Experts of a small language model: 12 layers, 256 SwiGLU neurons an expert.
Below are experts of layer 7 (counted from 0) of a mixture-of-experts language model. Rows are named router (the router's row for the expert) and show model dimensions 256-383. Each number is 50 + 12 x the weight over its row's rms, rounded and kept within 0 to 99.
After each expert's rows: a language model's description of what the expert responds to; "comes after" lists some tokens at least twice as common just before its tokens as in all text. This comes from a sample of Wikipedia text that the model never trained on. Tokens count by the router's weight.

# expert 21
router:54 58 39 58 51 32 38 81 61 40 71 49 53 45 41 50 58 62 46 82 45 62 59 47 49 52 33 43 29 62 42 81 51 63 61 78 42 55 42 25 53 59 52 54 53 43 38 68 42 68 37 29 45 34 56 50 71 66 61 75 54 38 62 45 62 52 35 37 70 64 71 52 44 36 53 29 60 52 53 22 38 56 52 43 63 29 34 67 65 34 41 45 45 70 51 56 52 51 36 45 50 58 57 53 54 54 43 56 45 57 48 46 44 29 71 66 53 29 56 42 49 41 39 51 54 46 53 45
What it handles: Capital letter name starts. Single letters or short pieces opening a capitalized word after a hyphen, bracket or quote, such as Hip-Hop, St Martin-in-the-Fields, Tharakan.
comes after: "\n\n", " (", "-", " \"", "=", "/"

# expert 16
router:42 44 45 48 49 42 50 42 48 44 83 47 39 49 60 72 59 52 53 55 66 50 57 77 69 38 65 62 49 73 23 48 64 37 51 38 57 47 34 46 56 66 57 51 51 59 56 53 55 59 56 44 43 38 60 27 33 14 58 61 61 64 43 41 56 66 29 50 67 52 25 39 53 28 53 52 49 36 66 35 57 49 52 73 47 51 54 40 65 42 59 58 47 42 33 58 49 43 59 55 61 42 29 57 44 57 42 44 51 46 82 41 51 35 41 51 66 39 41 51 50 37 35 53 48 52 14 41
What it handles: Election result tables. Party names, pipes and percent signs in election result tables and politician biographies, such as Liberal, Democratic, Votes, Turnout.
comes after: " |", "|", "  ", ";", " election", " Party"

# expert 29
router:20 54 40 54 32 47 43 70 43 54 48 45 59 50 51 74 64 52 75 43 63 45 24 46 46 62 56 35 51 50 51 49 59 58 36 40 40 59 84 38 35 44 47 28 34 49 53 64 64 32 46 35 52 61 33 54 46 58 35 52 49 45 45 63 60 43 38 42 66 60 29 49 58 43 37 73 44 47 46 48 55 35 61 39 34 54 66 48 46 42 56 61 71 60 17 53 35 49 36 46 47 51 34 25 56 39 73 48 35 33 45 44 49 37 73 52 43 45 34 38 46 37 54 72 47 62 62 46
What it handles: Heading markup and brackets. Equals signs of section headings, closing brackets and paragraph breaks in wiki markup, such as ===Badges===, ==Plot==, and closing ).
comes after: "=", " =", "\n\n", ")", "See", "2"

# expert 22
router:57 64 53 56 74 65 42 64 87 32 47 62 64 71 37 62 68 58 57 49 61 40 42 65 28 53 51 48 41 00 65 64 58 55 45 47 49 62 53 36 43 61 58 46 53 49 47 72 37 70 38 52 47 44 46 41 52 49 49 52 57 44 36 60 48 48 73 58 53 52 60 62 59 52 45 46 46 55 62 88 76 51 52 37 59 50 53 50 45 44 54 39 46 36 59 43 50 47 65 48 51 26 33 53 58 40 53 53 48 52 37 61 37 50 39 60 45 67 69 40 50 33 74 24 63 55 83 45
What it handles: Table cell separators. Pipe separators between cells in sports results, standings and election tables, mostly after numbers or names, e.g. "16 | Relegation".
comes after: "  ", ")", " 0", "%", " —", "0"

# expert 33
router:60 72 36 74 41 58 42 48 48 49 47 20 56 57 44 60 67 22 28 50 55 52 51 57 46 64 54 52 47 67 63 64 38 48 29 50 55 33 64 30 49 52 46 38 51 59 62 35 47 41 38 57 67 57 43 49 43 47 59 29 50 51 33 41 66 36 38 51 57 62 39 39 46 42 31 48 56 50 46 56 50 41 67 42 69 66 56 43 50 53 50 58 48 41 51 41 57 35 51 56 52 66 64 39 39 09 42 53 33 54 46 54 41 44 51 65 59 37 24 53 53 65 43 52 49 63 22 57
What it handles: Coordinating conjunctions. Conjunctions and joiners linking listed items or names, such as and, with, or, &, as in São Tomé and Príncipe.
comes after: ",", " and", "s", " well", "\"", " along"

# expert 35
router:61 59 43 62 42 58 40 28 51 52 26 32 44 41 40 44 27 47 28 41 53 56 51 31 52 52 58 35 48 72 55 32 58 45 43 54 49 68 64 62 56 56 38 36 34 30 40 55 67 67 69 61 46 65 46 51 64 52 42 40 42 28 57 32 43 44 35 43 58 40 59 71 43 69 61 45 51 54 51 45 34 52 53 57 48 51 60 71 47 51 49 40 48 56 58 59 52 67 70 44 26 51 67 49 59 74 45 21 46 55 49 49 87 60 35 34 64 52 73 34 57 53 38 50 47 43 63 32
What it handles: Markdown table dashes. Hyphens in the dashed separator row under Markdown table headers, especially election tables with Candidate and Votes columns.
comes after: "-", "|", " information", " also", "Sources", "wat"

# expert 40
router:46 47 60 40 43 32 51 54 57 52 37 52 43 27 67 51 19 62 49 56 63 48 47 54 62 55 34 63 43 60 50 43 26 47 54 31 44 47 40 47 59 53 42 64 57 60 45 37 64 67 41 71 53 46 59 56 48 52 42 24 48 60 45 47 65 48 58 38 42 50 60 44 35 39 42 51 52 62 37 58 57 53 27 41 47 40 56 66 62 58 19 48 45 52 38 38 66 40 53 62 51 53 55 45 58 47 46 51 52 59 53 49 41 52 54 58 54 49 33 87 43 47 45 49 51 43 60 59
What it handles: List and table starters. Hyphen bullets starting taxonomy and infobox lines, table pipes and separator dashes, and prefixes such as pre, non, co, Sub.
comes after: "\n", "|", "\n\n", "\n ", " non", "\n   "

# expert 26
router:68 55 73 64 39 43 62 75 65 38 61 66 43 76 41 41 39 58 53 53 25 60 56 49 39 47 69 44 84 47 33 52 39 55 41 45 53 25 62 58 54 41 36 31 70 55 63 44 42 50 50 57 58 72 64 69 41 46 64 47 35 54 39 40 53 62 52 62 46 64 58 58 46 52 76 63 37 32 35 54 46 30 52 59 50 43 50 23 56 66 57 51 33 53 50 42 54 51 63 51 52 39 51 55 38 43 51 60 61 56 58 43 29 22 36 72 49 72 59 47 40 58 50 56 43 44 73 58
What it handles: Articles and pronouns. Articles and subject pronouns starting noun phrases or clauses in prose, e.g. a, an, he, it, his, her, they.
comes after: ".", ",", " as", " is", " with", " for"

# expert 37
router:41 39 68 36 42 49 64 53 34 56 67 60 48 40 54 24 33 45 56 29 54 52 56 42 65 61 53 40 65 46 51 43 35 51 80 43 50 53 43 53 58 58 60 45 72 50 44 23 44 33 40 50 21 48 36 51 59 50 59 49 62 41 65 67 54 52 71 37 55 64 77 42 69 49 58 53 31 60 63 38 57 58 50 43 35 60 24 65 39 61 48 49 43 36 49 56 53 38 35 44 41 14 49 63 59 42 59 45 50 44 32 56 38 39 24 29 54 49 23 37 52 56 61 52 64 53 36 64
What it handles: Digits and numbers. Digits and number pieces in tables, scores, chart positions and measurements, such as 3, 000, 25, million.
comes after: ".", "–", " |", ",", ":", " ("

# expert 10
router:56 47 37 48 75 35 53 42 38 51 48 47 64 62 70 50 56 45 33 63 41 57 47 25 50 66 38 32 58 79 59 51 59 31 45 32 38 38 39 58 43 52 45 34 53 62 56 52 40 50 62 38 64 44 52 58 49 46 62 60 53 54 45 68 53 50 45 65 42 40 46 66 37 56 55 50 54 58 58 56 50 57 59 72 39 45 45 41 65 62 54 57 30 51 64 54 43 66 45 62 66 75 29 50 60 40 35 40 49 57 39 50 48 73 54 57 47 53 37 60 39 36 82 39 33 50 30 51
What it handles: Infobox codes and units. Units, symbols and codes in infoboxes and asteroid tables, e.g. km, °, JPL, MPC, UTC, and survey names like CINEOS, LONEOS.
comes after: "-", " (", ":", "°", "″", " ·"

# expert 19
router:53 59 47 43 55 24 30 46 47 58 50 65 52 52 52 39 67 29 58 67 45 50 70 59 50 68 46 50 29 43 65 66 35 67 56 48 53 51 49 49 44 32 38 63 66 62 43 43 50 27 54 19 67 61 42 36 51 73 36 39 61 52 41 51 26 30 54 57 45 57 35 27 54 60 49 53 49 42 32 50 55 41 34 45 41 55 59 60 56 34 48 42 66 31 39 57 60 60 43 48 49 40 54 38 36 66 30 37 52 54 64 41 56 37 64 46 36 52 62 32 42 51 53 65 46 58 53 57
What it handles: In, as, small numbers. The word "in" or "In" at the start of a phrase, "as", and small numbers in lists and tables, such as 2, 6th.
comes after: " |", "|", " (", ";", " November", " October"

# expert 46
router:42 52 50 50 43 36 77 47 31 77 34 85 58 55 59 42 54 33 55 49 30 67 64 44 47 48 60 59 41 44 43 59 50 46 54 64 32 51 54 72 39 55 62 56 56 53 46 23 53 52 47 52 47 57 71 74 60 41 51 68 60 67 61 77 55 50 55 35 41 56 50 34 41 50 30 47 57 59 45 55 46 48 50 44 46 38 58 48 47 72 45 57 83 74 30 31 40 44 39 56 38 74 42 75 38 70 46 53 60 47 62 48 39 47 57 71 48 39 59 40 49 49 35 54 62 44 56 68
What it handles: Table header separators. Pipes in table header rows and at row ends in sports, election and contestant tables, e.g. "Method | Event", "GB |".
comes after: "  ", "-", "%", " %", " MPC", " Title"

# expert 13
router:56 57 54 63 49 46 65 33 53 62 45 82 41 53 57 60 61 82 48 45 57 43 42 65 60 69 45 49 23 43 53 34 62 46 66 40 32 59 31 48 75 23 62 92 46 54 52 54 39 49 32 49 65 41 48 49 57 46 43 53 47 62 67 70 38 62 54 49 39 49 32 48 44 53 39 45 40 66 70 31 43 68 53 43 39 53 67 36 47 41 34 52 47 46 43 46 43 38 59 39 55 33 51 51 41 37 45 53 48 53 48 46 38 66 47 57 66 60 31 65 39 58 57 52 49 45 69 33
What it handles: Definite article, determiners. The word the and similar determiners after prepositions or at sentence start, such as the, The, this, each, same.
comes after: " of", " in", " to", ".", " at", " on"

# expert 34
router:49 37 36 56 43 49 48 44 33 56 42 25 64 33 55 38 44 58 61 29 56 55 60 51 46 48 58 77 51 56 53 58 45 42 47 50 73 49 55 48 24 57 51 58 85 38 49 34 44 48 47 40 49 47 59 53 41 48 54 77 67 47 51 41 60 64 40 47 39 49 52 28 48 53 48 48 34 56 54 65 49 58 42 49 48 43 43 61 51 80 36 65 55 43 63 44 55 46 43 55 64 56 43 37 27 45 60 27 51 53 50 64 41 84 49 58 13 35 48 39 64 37 52 51 26 43 61 75
What it handles: Possessives and function words. Possessive 's after names and function words such as that, which, who, had, has, their, its in narrative prose, e.g. "King's".
comes after: "'", ",", " that", " he", " However", " they"

# expert 14
router:45 25 44 38 47 44 52 75 58 66 47 55 45 46 44 51 35 47 49 58 27 55 32 68 22 41 52 60 55 53 22 52 48 48 42 35 58 61 48 43 53 34 69 46 41 62 77 44 55 40 20 51 60 53 24 55 46 45 46 51 50 51 63 42 29 51 46 59 36 60 47 51 32 48 22 55 44 47 48 53 53 45 48 41 58 48 49 68 58 41 67 63 47 51 61 45 37 43 59 53 45 64 34 33 49 36 50 67 44 60 41 26 39 51 60 82 49 48 40 62 51 42 55 56 51 44 34 54
What it handles: Place names and years. Years and place-name parts after "in" or commas, e.g. "New" London, "York", Cheyenne, "Boston", "1894", "2006".
comes after: ",", " in", "19", " 18", " New", " ("